{"d_expert": 256, "activation": "swiglu", "balance_bias": false, "router_logit_norm": 1.5, "vocab_size": 8192, "norm_eps": 1e-05, "rope_base": 5980.0, "attn_scale": 0.125, "init_std_qkv": 0.0382, "init_std_down": 0.0, "optimizer": "muon_variant", "beta1": 0.9, "seq_len": 1024, "train_tokens": 1804000000}
Below are experts of layer 7 (counted from 0) of a mixture-of-experts language model. Rows are named router (the router's row for the expert), gate (a neuron's input weights, with its number), up (a neuron's input weights, with its number), down (a neuron's output weights, with its number) and show model dimensions 256-383. Each number is 128 + 32 x the weight over its row's rms, rounded and kept within 0 to 255. Numbers have three digits each.
After each expert's rows: a language model's description of what the expert responds to; "mostly gets" lists some tokens that are sent to it at least half of the time. This comes from a sample of Wikipedia text that the model never trained on.

# expert 10
router:143121093122195088135107097132124119166161182127143114084163103148120062129170096080148205151132152077116080097095099149109134116085137161145133100129160096164111135149125117160156137138114177136128114169105101116171094144140127138148150143128148151187098115115103169161140147074130166139109171115160171193073127154101088101125145099128123189140148121135094156098090212100082128074130
gate0:137125133113175102100173053126147098083119148182099108150116127103150157114128145129157168209024151134156121148176130130144091077102148162157180101158126139133118164160079148082120143125082178083119129124099110062122115107130138162093100154095179117166081150096121033138183125126156139099127117088171183137119116169183134088128138137112101155091171178100143109141161097127120160072153
up0:072113128136147172124151177106101108098143157159102146127145113172116067103112130148136132154077134159077202173107145110135120094099122110121098120111134183136152141121088174144078180132144105123165123157111101152126107132134140181122137176120096148078130168105094114155111152104234084109164156086116106163080157096144146117147139087114093153145090064119104105090138120146139167172097
down0:150151099113146156126164123093087132097109101148141130097142113156084142134047148075148075132126140149170079138119076066129090170117166162101138109145144135101047145137120124174061110122091101171108108054150136091115104139116091100170066116137130036137105083151172122172118112146089157109113114073111108142169154102119178108158129084139066081098033141146101154126130103132078131122150
It responds to: Infobox codes and units
mostly gets: " JPL", " MPC", " ·", " UTC", " Website", " Socorro"

# expert 39
router:148083120024103134123101149144152120126093194122146094133125174137091167117112097120149122125179176160183119111143131113151169219172079177127111100147139118150161176139161118101138146144152136063130127122067106147115177154147074129129129041080122100103163158158147147120113086115159142088114131123204162094127150152096083164107148129170130114123131070158153135093080187158154125214159
gate2:153134171071140119126096131125128092091101099066121157142133097165097148151153161108121188150137122168122144126182216133112088168200125123098096113147094084125125097144150109105174133097131091109118092137109157081129136144125051124149132036085072121228129122091082187083091150108081195066134147090136161133148125147069174118169145105159149168154159117105147158090134107226135100105160
up2:149122120081140091082161136140090151111113146098162108136169103115080122147094133101128112112140092149153153104144112095124070149091159135162138127185138132088113134120161185112091187137159146150136093165081103116158167056097102088107076101199100121153138144189115121176092157118024139124111117092054089188133090115169145102194085136155129144123123093101130129186110101180124176121137
down2:100081111159133117058101118129145125163141167152108094120110143114148083121124149143157188204121181086133115073086120152161146184126116125114108129114180095139166138125203177122137089089124110153123102169136199122174182154108139114122116151180123088157093132144118084125199107152125164114139091098149119140117143139121144123098137140146171129112099091142149120180094127152126142156113
It responds to: Copulas and brackets
mostly gets: " (", " was", " is", "(", " be", " being"

# expert 9
router:151096117059133125169151122115212143100138209071178120103087126146131121161127115148076064123118063116087157137121151105122123129118125149140154188145082162071082141157100097140116122190134112155065121120163082101151133095087136124157115187143114065117134162123132120127128069110203109163128090110122180154068138139148058183144123106135181137136180079165097163111152158072114130089109
gate3:194187131175116136070102137119158107112141169103132114095155138116099122128186168117070164160100157174102152153136106133135084142122156131108176164156140133147147116153142100101082088165163147160116116119157131165194152160081125111161150076117102139111112145145113139131154155158105111108148103147152174118160100163175139118052157125119177165104078196099122080049114093150091149081075
up3:099133086163166133134145141145131161101121111101145094174087072158125189104110064125151133131091119159132148192164163176091147104120103168105154111094070139083126174144161122047134153120084121148142176204097124114122119101115097134139187136154115128132143081125117157124129164164132101093111169113093062159164122110103126182106087182111080093153140101144161147126160112131076163162114
down3:082111129076138153166185136198156104132105088123097152116154137141122135128062235167110140177184096113184134090179085192123190157124127167075152087124114123168128181212145087131135131139131125067084121146126128157166160109136126120161143089122185105065119110189134157076124149142101099061111148154096205097117148072068160134080101122139057136147118122148106184141126194163103148153113
It responds to: Linking prepositions
mostly gets: " to", " To", " into", "To", " for", " towards"

# expert 11
router:091093152156123175126113151084098093104173078154040195207119162073117168197069126161203131144154141177127093157112104141129061122162107180111097119115125135167134118120124156073183147101178161137198156150136160149124093096171095173149091196102162156143128071099093140141135098127144146116113104131144127099125170134120158119124146122112144174138113151077123094127119112087154146176195
gate0:226074154127101160140115130132118125117161102113148124122096141126172169205078139095133151131139095139148114103160180155180127134190106130128115081137118069163107078104082089128120039075133100060103120118111152102119148156082149094094141123165157162086096104159161081032136081131116139085135108133142094071072147109143089096174092114138149146115143131151143118112047140195112097126125
up0:160153228150106149116093145127153082155138170097186137182162166105148118142133127095152130154136119123157166162098150121166102143144131160131106153125140123097111176118075168159101142117176143136153163129118116095151146126101153128115158118104063124089068126094128065163156080208116121179158115113142137064167130136098091109074096094180154145111148112166162153109106121084137074168121
down0:112169125145103168162154165192152095060051165128133081108126100144144120084119085139097091108086105133116162132118119052132116138126127113162155054182116116153148113125129126137144154172116133175058133133166145133143075094123144140057112154087151105196137155105067141103176151099219073105155096090166140147162099140153083094057136066171101121135143168113107142102150072117147212143063
It responds to: Prepositions and empty cells
mostly gets: " under", " during", " after", " On", " At", " off"

# expert 0
router:139128109095131126094134087107129149145116098186149058114083109117142112156169154146107073145092135188080124126142077124117141138175145104177175082092124129145187096060136145120128096123072112157092143148098136137176077104121111136098144156139147070158135194115151117099121145103155123180145108134161147068165135128060097155086053055101124123165144077145079157178160099155107142143067
gate0:196119041103167172118130082068130107128088144133160159120111110097137061152150138060221096106144148124087158138104141143181102162109193121153107084151169151093133076120153157087137118130117149130062131178114134108127120111149163196117131185129083095130142127113145071083194132079122155116096160115095125123182092135117108168109141086086172113119129072109092120083101137140141104069131
up0:111125081097089183142150114085084081153064137145175102134136142127129079125104111109179116170129132180087151107116180194059132089101101155141101071163135141102130100113098114076094109155118143111105155106138128149148165130131138209158105122144180101090140168134151095086147118162154120113094148101206090111121154152174158144105104077098086185104126106105095144125197098052132130106114
down0:137141108153112073102162130174077149151187170134172150054182114143112115137104169155127190160128115107128129124110096219120181178114148124134096136056154150086182173115116113156125090126092128078092154066170131209141123138094119091093139157124164167103119113091108096068184123086095154158122128144129111155086138137123111145143103214120106100112124128145085149119134169163151095161101
It responds to: Royal, saint, compass names
mostly gets: " South", " West", " king", " Royal", " North", " Queen"

# expert 24
router:178128163071112158099177138160097120071108119097089160114073064150092094134122057143087130121141099129123143120100135184105044101160048137094138099053141100148108132136081148099104109139092100136074104087153132149134132169089144148101129081143168095160179091132110116172150144164137095097096087170086156149114138174143092157170126110179123108153148080095123130127148085112175122012141
gate0:171131157097173094129155167129098143131162111108160116112170151118109117103147120125202134158103151194089117160132112121144061108078107076100141167106123103095127151133157110147146124141165104108118104108117130174143149203185106139150123118133130102119142078085161135169117153099105132094139123156009131088182178163058101098113125133131119092120113082068130167137141099112093114053170
up0:104105104144154137168131120146095185103108107106129108118152099155112178133176179139091137080140123135176122101117142108069097175154169133134082116107125126143150123061132089102110094152152154133156115114084163058146145086074138078154134182157158122145160166111147128058117166138075078140137119068144129117119107133143134201169107157150198093090142159147160108135125126135100136186115
down0:160118116127154133180115162154120125107129124115120150096137191180167115078153143080117119094137139120089182117141101165139167235142137148102211183069056183173170162162114111143113157091089127118144141155128098147152107114116140089094118093184094112167208156065103117108162129071177117173139148087134136115124116164127119159171127136147136142113163064114112134089091094164109157105122
It responds to: Common descriptive adjectives
mostly gets: " part", " War", " new", " large", " small", " major"

# expert 33
router:155186090191103150106123124125119049145147112154174054069128141133131147118164140134120172162166097122073129141082164073126134117095130151159088120105095147173145110124110119151071128131083104169089096131148159097098118106077123145127118143128103173106177169143109128136128148122104130105147087131143132172165099100019106137084139116140105111131167151093058135135169108132125161054147
gate0:120144173183118091136131124102131085122144090140152170085131161148074151128133123138103125113150132101105147172125136123122174106103098076119128132140090107212158137106139125197137047150206103175131103125154148155129157126100091139114150062117146075150111123134193092064141161119103106155154102143144154171146119113111123084139189093059143131141128171118101181149102075107181074130055
up0:086121125130147115126112141108097123139152137157103144119124108126179063125167184125139112146155168178147122129160146142144110181184172158174097125133166102129169113197139170096149197126152133110127161152150099115116102177130173135087126151184133149134149158104121088113107069115135114131152168114104119118219164096219143142127176108166083108095126118212111148079158095184117135115208
down0:141158108198106121217151144109118107141128087169142157137146105141117184136163084143076155171210181140122206152111185172095129166100188118171144156117132150107157136090074106152063099073176157163108095113126130131119138147164147104126088120120188130167161138107128127079117160118104101143147158096141066152158100105085146145112167105033161102112133134086130115192138099123160098115117
It responds to: Coordinating conjunctions
mostly gets: " and", " or", " &", " +", " And", " et"

# expert 8
router:116126052140093135131157117113181141133125159123146089169188119091097107177135118107204127118129102168075090121119102171149181170173104161080048128146141140109109163152126121163088173074095134136120173095154144120127167095135180152118157111141127195082121063130118083149072142105133095143178121134140128098158121135158177153107147178107108120145185114144187169162087107198121108180138
gate0:106154130143123142157072167160130099095134205133179134160113075218103102098175144122129110112142141134096094195168135173123162124148113140075112144118128097158158145081126145138205125117110110161149139124181179130139103169101134155094127186120087198117080122136116138117076102086170178109141123126157088126147183140098095141132174126099119136121168126135152191174137146202117113130134
up0:196125125082170121077190073099159106128161046150092134062104181090150098166133204120174127161157113153117120150080105140112162115117104163083141112165127127207155107136107116124125091132068125110142153156132134162144125104162148137127142130127173114082157183157166124170124128165119129133158091124107046089230135060189170120151145081110170110083178135138119113134136176065173102094149
down0:075111133117119121102110072147153147096086106185067143201097128140160088129039121122164116129171115100123126148124097173115110079086081132080097099157149124170130110079127141121113130151133101125144123122099147125080135110152087145134099125118187123135175129126097112180222072132149127114145068179078127136161085107083172125155086156112157100151151192084133172086142085128180155156130
It responds to: Consonant-ending word pieces
mostly gets: " Ed", "ud", " Ab", "mb", " ab", "eb"

# expert 12
router:102147153172152128141159113109174151124184174122144124198151100111160102129110122092136065146093116114145087140119107098101137097114179173138153115083134125135124171147109115109175171199175146121118152079104161129105175082148126122107103136197177144102175115167143126078154184137089049102107067157178059151128171136045139172100079092183109137114147116097130116150149123084124122128079
gate0:111154097151145147147091137087083130179145115119115097158050145107159115093123142082094080172181193169161202129129134098147110120094065102156189157104096134082188146087125143123077146151148050119155150090175143080172142094105158122144115144155147077106150165109125123176182131089118142161125130138118110110112158102126047146124124149161144117121087143135134128201134096063087105177097
up0:106098138110155079193118101137126111134193160081125145081146129167179166113085096178105117116141098079112162107094097163168118124091165159182147131105167182078107111114143119054115110162109164151115087128088112107077101167145140170156133132102099158130112050147112112119124122129165148109132165152124110171114124158128134119096132180145139077134078164136142131141147122125150144108074
down0:139082172100079150112157085131145175151131079118145088149134115123133109159076204130159151195084121100131140193105094136154132143169111057184083067158141133197151141126152100101138087113139094113119144125136109072099106082069112136135159110132147162120144053116129134106136108134148129150137083116131099111155104176113136167109107193168169084106088119112172077131122162104151087138159
It responds to: Song and film titles
mostly gets: " Girl", " Love", " You", " Come", " Blues", " Dream"

# expert 2
router:127099143083161094165200147122080148116139137087240221155141135121150130145107143162142160082126174144124108114079128134125222123097092124141166079118150158047067139161138085116145080161100135135127171132126086133175137108161166185149139078160153096112134084088121126114103152138088095138129158099078119100104152128124088151148157118144113101146093182139092146147130170116171133013120
gate3:168176148080111113144155130149071104101053121131173153110089157163104130097132124075153163097153175079133063145152112114143157093136126106115119130108176077116104186137074187119094113135150087159115055127126129105146109096146151161071118075166116131153137113111101172134143104169129103151099135161131154143149134188072090075119151115200092112150142154180110141145109099143072140096096
up3:190174127111169091130164186132132113139085102066158156138094113153097119124144128127122146126167175092144084144216153150148145139129139108089122151182138139117061167164138111134075114102089126151123075138178141147130125118145181137091065071130132132134116177162105169156105134120177084121093130163113170172133165168143150136148066102200115138135144119179085093102166107155120188106092
down3:146115106162121139086114161106108183151129122123162090084138180123117141127113117130103141153107081125164172072134120099137171116164177113188096142167085113152072111100160081159169100121151130099173145135167105134110118132091126162181213186144114197154128108092157134125106171177139180094114120125110067154142103069191052052156175124120138177116165163132180164089109150132135117098094
It responds to: Commas and "of"
mostly gets: ",", " de", " von", " ,", " prep", " Born"

# expert 23
router:139098135112165135129149130083186168176090118132153069134160125102094194208144149149115103071148111089115191152120133110149114188164125166152123141141141142100093097172171092123146107161134099123119102120101076094083156115179109120098115103129098111141129129134124176124128145126184130144138146132122149177143076104143119076152123185082072115135110084077122175126148149165049187131148
gate0:151081175132136153074168103084135135151126100121133095133141098128066128158117141137118096167100154093080128124187070103118099112086089130178136145228141139164152073249131106089077116111121110109123189146112090140087107162143115124175114116119074075143175109133078130168090101086216179140140152228125088166135151146157110116118129149089099130177079106120096162133139139199093150181159
up0:156158200205081114076121123167134116152184154106109072111111073183103098092166168080089105127130118085109120170136151099068107124154141117136154109114097163154151091155096148132084147115107147166125218129108084173083126150094079155135131165110078120138130072122157135133069126114141133148087165101093109137105111177156129148164126190117173153117095155090071156159127155169113180101162
down0:127120173162105199114115113121137174074089084069166069142102135165126126162109158118162089141204129126097076164108142116140121135122166111168151137096099166067159141121116174122089143170141111170098150141090077133119152106159151182106146152170160189134156119155146097173133114124169127116132173113109123122146194102097143122177113171025090103165100116154154117134130166074074158099140
It responds to: Sports results tables
mostly gets: " medal", "weight", " Mix", " medalist", " athlet", " Olympics"

# expert 5
router:079116137105155122141082123128118139140120102107148148143140139113110148116104126140070087137206162125134148061152116156078108069096158141169104168133064183109120120110103149148114191140114157126109129173119121143095156150120134116128144095083137130084100142124117154158149107164155113103137132117166154083153087140064218112151062111145150119116104107079081111099152057147133093131110
gate1:132085154161156171070063131123087081131169067119121172142091124142114094082158149110124139099076107107118124185200074093129095164238116108124137147116133103126092092147134144160089078156130134187099096106159061183057092078105182125144113094154114128110086148091112160103127092072173156144137086081146125156128139137126204126168132134126186069151099134054136163053148116154115093110119
up1:130162141152150146136086128139053092146112138138133135127119141128110133117119142092088106138086078143130108140111112126181114119123089192119077102181157134135126080081181112119098093141155089138124119106150144185126077136111151128182109141156151163171109085121106178151117135125098188111169112117171160150160071114103123173055112138148133132084133100081162078078159162175122092078225
down1:062149072133112094148104146148151130108136159078191145101147118153133132167130145115145086113140094095144126121124066108150088135147157113100125138145191099162120117123072121087118074119117199155173087152143106167092143071123158144098138132168135189133127078132147101134113134146150124123099119153149148072120154184088146125087092167202133098126110135035137106151119116138116148149113
It responds to: Nationality and country words
mostly gets: " American", " US", " States", " English", " British", " International"

# expert 31
router:154186104157158096111129140108141156119075122099143139094156153185110177103114104109118158100153157140161142162121098164134177143105113175118088081049215153154125124114135106147108123120189147101177163147123091161133139168091134201089096123148092069079090107088099088117117118153122159102103084119090139153105141147140166118101110108065125113185144123144137100130113109110084128088102
gate0:195112115067128095122136082149138101153148091120117122090129106169121175157143142149143150144131162087116134146152169119132152130080146187130201137099181186162145096162103154139092104123219212117166128090131040131134105132111119104106124158160130074123130196136119096121116108088130140157107153155105171144151117134132104167110132160087118086162066133115200130107106100110166117055116
up0:113175104087181091125086121129192103092133110102150188130124133138134145140132079164080131151101127151144082150153136125159082131158121156141153145152136141172114119082101160122158128099116144121121187103120061120085147107141118171105134180163163064099147088122132127150189106117145107095105118122113117139137121127145147129137128115153095131121075148128150122144058097073159132070101
down0:101135150112149082142127121141139123131125156111161124162081160133136141093112044143101119149148177135188178173139110053047116126130143126133096146125146169117094135147086143158182172131095106134104170151080137158111162186163113158131094152102091114126170168145123093118132156138084128065117164137142191144103131167129064128153157071132197189136063113145154110141084110143105130098139
It responds to: Abstract noun endings
mostly gets: " Location", " design", "ence", " origin", " construction", "History"

# expert 47
router:116128255169109145144080169126142051158113146109147103142141111055096148161120154175062159144138148151118126119128141115105129116077161124129100084127109125129130120126115100162195096174123172144120147073108156132134076117103153144167106084095089124117125120122126143135156118080073066121128103118143133166083116087105096180154126120156033124127140117118116170059165132130150106142147
gate1:149151173160094071121134116094073104157115138135128154150123163116068098120183210144098140165097099136149142134077140090118156091103152106097138108136149159085187087114121149139135145183145163183099121136133188132117160172128131171133170127140189139148122151113138112130098119174149111162118142195109095062123101174177071180123147053113153142083104080132181074155151158128137125110124
up1:112094117049116134071142145128075128129163138109116146173084158225103135127137127103119117101137152127136147130102105145116146154119112099120118225123142132124084139140144165164101114136131101149155111100161145094135132086159091135096152065154104069126120165161140185121142112138147139122167111068106185193101062090110178110135148157194145164100118196157126156118178197140088124133103
down1:073139069122120176136112124194126136203105176152116098085088156168136148118114139089086151135091172143176177145135065126146070194167167153108169142122132158101169096155101108086136101148138103213105094114148094093143109168090112130069091114150154143133083083163132103141139114081115138148189078136130151135182148153117070143172150103100144166059171151157070154115126178141134152145132
It responds to: Consonant word pieces
mostly gets: "r", " Tur", " Mc", " Bar", " MPC", " ter"

# expert 7
router:140120130138135137112147080103152167160151175136159110106140112120125119133141123186155134160171086106091115058122154170111098142113109150097139142130055065081138149164122077176143154111075161096146125168138130139137080140120101117069161102209083117123155077098096159060162110105183145131111158153137101143164125158063131108136134135134115134089125126122151148139137103088148116108153
gate0:149147110117120168128116135109122116112155147091116092107169100132152130095085094127147084091126099106117103138124111148081161119131189103128221168150134118077089108146132102082177112100123091101155154120084108109094143169183135073107130096146042128155084071149092197090168158142134087151140102148095106094119130119109110143181117156111127142179103175143165148140123121125139092075154
up0:143099119135085119128114112144124132188133084114083172154067118141130096141145101109115119104109149119148155170136077061134127109163156144126167086143149143118089150071139142142087141108133131132097058161075114115153173161140133172089215102142100114150096102071137067122146108120149147142178148128175097120145106160166144094127130141093081151147127147148125071113115177152156135133121
down0:134079108083082115154081089108081164088106115163156100114137083159140203145121123129079092111134113124110079109126077158157096137124143149128106090186196135117131103106155054055205115100149124114108108152126097104113129125171096099158122162160096153177128112145100126036135111185166172145129126172123155069115105084144112075127139069157161189102091158163120080135096158125159127189128
It responds to: Vehicles and materials
mostly gets: " water", " land", " car", " ship", " air", " engine"

# expert 14
router:115061111097120113134195149170120141114116112131088119125150067140080177054104135153141136053133122123106087149158123109137084180116104159200113143101049131155136058141116115116132128130162107071130118153090155119132079121054141113119122136135116123105148122124176149103175162120132156114094109151136115165086083124090128173112155103063098132154213127123101161131106142144131112085140
gate0:154118170154141101175139153164133110124190119069084151170128098176150132084152191127083120123081149130089151104144116149148136091100108104121181076165103164164137079207164177086109137172125106083068146107149120118126122112154093146152158110076188195145179142158173101166119181104191134077056177138123071108115176128118103172145129133049122173132125116056102135121107144142187168100149
up0:133124154130124062135122107115143138167129086079050129167096138134114147161105110140058117088101166142115119132164125174145155158153107104124204138120192189158132090161098158134176114201126053113116117107190148147115088176064118101115170058134150117120131093126147140149130188125108106182077141155110147109121106123094050138101123181072128193127123093100099128111114138128194121127162
down0:127157131144128140157138104138110104118161143163106056168140173108108110076030176174129143106100138140193134142178090132101171086104138115126118131207004201150119073168124087081091091154101137125107166101120101132144126148140120130082131066091130095148116141103165088138170156149143157155111092101119114114180118088115150108161157132096075172093124124140108159117135134135102133088191
It responds to: Place names and years
mostly gets: " York", " 2017", " 2005", " 2009", " 2011", " 2010"

# expert 21
router:138149098150132081096210156101185125135116104127148160118213115161151119125133083110071159107210131161157204106141107062135153135140135109096177108175093072116084145129185170158194138097161116159134087093182165184133113090136071156133136054097144134108162071084173167086103116114182130145133130090114129150147135137139108144115146122118112071183171135073145107126105099131138117137116
gate0:125123130141102159140194107145163140100142202158139178127175055186163129020117135161128176136139134150074189108120112106107125092135166066094153145158143075128080142140216160123099138116163128159076127081135110141123130153184096052113147071118133107184086156130157147142079124122165169099155104144129147083128135115126095135113131094107160123136074138122141137118124058133139107204161
up0:131089112168137199091208086150115147111092109105181152119069158178166180123141132161169082146134106146225151102191060165099118112155140151161128128134100120210130177123142116142126076112080127098165080122108154138145150073123085135126137115128115020133181169082129145212117069146188134169126127121059128135115112108127154133136113122128064116167108159131127118143184179149108123136053
down0:136060112157141120167197124133120098172157170151182106134117100148185149180178112175179151118102151139113151100091134137091149108068116099179122127202144095095147151147126109089100159107153111123150143100158096171154149146116074120105186111207142071100100162137159191081135102114196145119109090122091138139145122163162143148089176078153110129176125131137136108159153066129118116112115
It responds to: Capital letter name starts
mostly gets: " p", " W", " t", " Th", " f", " h"

# expert 32
router:133191146098150148124085158147137170080182111122098150130103116148096123072111171130140094102150119097183145083177120091030136160109142094154109161153104082143082133139072146136168146155099138129115117151152157099087138136122157117138113083147107116116078202080130164079178146136141107122080125110152070117088146075080131158111146183101134163136144109153130163149089162123116073107153
gate2:148108129123055157149145139106124141095164102159102118123088106188101152143169164164116099092050153133149140121129155091054132145117135139072183213098153089088089160189078119113105134126173131146090119122125081112098149125110100088113090152097180122144121164124150122129164077110090103170119120085171133068139157135132153149078163092085148112039173122176134133146086114142107066093136
up2:139182183099099118142145126174107140084151111124121128157129151122140118186126177154142094088160139137136117083101139129084070096130119185152186159054114085113145118152146163130142083079078122131138078161143129160123120171092067120084193096123185128165092173135174062098138121159145131124101086047162151123126131143127142088081135089090125109137146111113161122156081156167132149165110
down2:102072129153146141121145160093115152113098117073104130108094127142199118164169123091171130094114180131105108141200172091102144098140138101096087152127133153187152137129065125067117108116120107140039176116167092147162106095170107099099190134140171112199197119125090126122167082170063137134078194075143103095100128089124156164137099125181184147142176153126119117133126096148167115077083
It responds to: -ing verb endings
mostly gets: "ing", "ming", "ting", "cing", "ling", " making"

# expert 6
router:119115162052101148108132128109144019112101093131158129148178150073117132093112143083084112148117186171110089122111137102153125110192193127058106125155210089146062166163154121133074130133173109127185157120128126112083101119132130070127068114135178100137123135143100092127151138120107123134100116110089136145121100113174161163132112145115125170153137087140153157065111136115121133138171
gate1:144091138116062171109095193103072090093161105141155108114124092141148127126125139197133155131121152105095156103059139065136137138158105123140118179161120113148096179104103145161112101084137124123091076081143041092102155131128164188131080090119118151116125103150138155129159143100164153135099155134071113088174071108113105143127125122135144139094146148131185138194162194098106152124136
up1:159159124158141165119197143137178106133208159130082131125181115128068145134128168127058181108125098097181071132092127129084127180128147155169143171153083143128122146092143132161100088126136099146152120129183123100064184167138042126166157134167203114159123116104158117093115144157141097133102114096153126181120089161174131065162123123129122164096185141130119163087112097093080135126070
down1:149128113191067147069122157175088116171071160104160161166099162112124137175148056100124106117127134121090130123129117141152135137120148144172161125147120118156152099112140152091143097128105115117136122206092133081094099160141142148086107055100128129129110147144099146142110106096074106179103088121118116110098179161167084176105151141182102092119141099145151077107212088135174130186141
It responds to: Sentence-ending punctuation
mostly gets: ".", " .", "?", "!", " ir", " Species"

# expert 25
router:128086127131165121096140113113113172100112180087189125122130149139091073176092136108177132136158153122135158074099167120170110123123148174149180109158141147081161092159105128101120135134121139088118155149108082167052089132158129083106165136143117144137063149041142150132181131168075065094073148099097142118160142181111090122168035147086172105127094089137144203084139129126102150105097
gate0:173121074125086170135136092128121076076082117096116133156154146146116108091165114122110159136080193156120139127145207141137101124119143105151168128097135170107117125155167098097158117158134090073122122158108138108121079104178157091122185132149113127171106131101125090141116177148191052137110147145162111112152135171104079116114050130056137100111085139111154201137187141144136101107144
up0:167133136051069187141094157103148117112105161134135076105116165119140067167123145115131143145176193108107151130107128129058123116105123112126134132122138136181064145160176086136092153123139105116159105083146123124191112145125134082160215120168101131146121116121169112185111187137150121162068158211130169100099120107132118123109093133124183082115087139104131148145127210166048165132145
down0:096079130172094122141115137065137115134130114135148177215125114105124142131061130120107144135141079131102118152107139138137134121135162178104159179161045097199091138167124148131126114174141121124157174162088123062102156165181139097148182142157113167123116149139177062124056101129216081149132130116083162080107150097132173180168147139088109117106145151126103141155128117110089153074107
It responds to: Surname middle pieces
mostly gets: " Sch", " Beck", "erc", "Sch", "enh", "enz"

# expert 41
router:134109120101160103068124158124129119151174082145162058152132137156162192077100101127157075158111132144151123100126162097093170149140156096155178129137110168156059196091060131153142148200139175137132147148136140153141133035155158131167157140135146162124139165140109103132166149079079126129125163104080141153118185161152141132152110107129150087154102102121112138100169116112124165092085
gate0:157112076118128099086134136122079125091131122115122085176125164144064165103101144164118158116130077100123125184167155115173162189168125087093160161180153168111145131115123145149136131120098149099114106179148134161165118084174120149183118142154080093085206140109179128109136121111141130172129126085106154156117214142121165151128134108106165058119106075146128184164186113148162123118096
up0:113073169150121147102145115128116126153053130131159111096113112111129097164117136127111111149077167178132114126167137170151115047122188160126093154129116144089100121116126182133147071068128105138066102125091133104133121151101136102091176105069089199110158163161050102081151158131145124106144128136124104108134124186095104183169099080172122127153092129108083117118020151090151125149136
down0:176120115154135161090131137166108108108115066132103075113122124114100142147071116099138153169099147151118101129197080099121093147125094160166103160167110128127088084097149100121158133052060116103117117098115146106122124145099121140125150101127133188147184106069128162169132174136128046092146189118179197098155104192113128113094180101125167107153158145114159098122092147151118116056175
It responds to: Directions and species text
mostly gets: " north", " south", " west", " southern", " northern", " east"

# expert 3
router:094124088168101096188119109074114094160137178123148126132138106141123132151109122130173140154105117119138121168095157173107120147123136134108139140125158114133117171109178176098072113064122087165081138137086171041117163088052143152144071068128181118100172125151100124149110119156085108094143058088109190089081176047176146184098126156150102079119088152113114108139065185102133166158142
gate0:136118191140098138127130102173153153216137049195133100112130170088086138141111112114087120157112129088013151137162158126071106120176121136123153140097163089075141120132150108104168060094173121104093107192145111112110094157097123143134131068149062125063185154150167171103137086148101165088200092128111144127117104111083119144150102131125102131116158160156138081175035124168102115154070
up0:119107150129129159136158113117131118156145112159080136115164134113119131079190171128135130202159152094116178116168147126094072096114136151107121091134070124039147127080147110156139087074176148134193120145087130097067095143133120110146166126167076109121174121111145118097116106123137151113160116115099139087208133126123121082113163143118164159128111108148150078133126131152142154126093
down0:115076133062117135142120124094131152109165181114172088111140135144088141134168132138074125095175124164133078107142081131130138162185181046125156098140109071140071143102163129122125150084109115085153093113174165146096160128145122097089092172113129074115057116105113107130124159122120183192170114116099132143111154110123160152149134151110128124062165108140105128143132156079068148138154
It responds to: Sports and time nouns
mostly gets: " season", " Cup", " round", " Award", " year", " event"

# expert 20
router:161105127120168137182114110143157164117105119162073151165115095077125174097088163116167161126173139160102083092127168153171125144114154160100074145111142031084136095123156135139096088125104159122218106145135126163135080146134075155184130168119149128116157091122162122121148152114154163122167088124183166158102099087077126151091112129078091067083111157117125147097131112113148141106099
gate0:163134095088131093130130114135130122113151124129141190054142150158102126111139156135091196146108159146107142101107203099122086094092106109128125163173085116072119097148112130128134082096145102201167101184148132103105104103046128155127109151127098135147121140162135153176059157151138125191148095106159181095142120114094137078090150166124169087099110170127061095173114058156122183070120
up0:171145115125096109131082140153101105148114117047115153117119156141145123169173128144063103140052145150157094070125115195102070158124106114181170180103179143100075128147161099084125127128089141154090150105120137164134100096074177156108084184115141096122122101109095090138153135140127078128155160136156123129146121130105120086143126091157079178180120183074106115098169148065117092145144
down0:102143114175148148139092195117180155176091189172093153085112114127145117099143173102139123095118133136164140143113136161138169198129131140174118153054104086129132148164098183072124135136145128108043087055134148107119150119157135127175157203106115088105106128127170112188070080122153081085151098088157146195135145166103117135149141137065131189097121182086149125081147140162157107144165
It responds to: Adjective and noun suffixes
mostly gets: "ional", " political", " financial", " Political", "ary", "inary"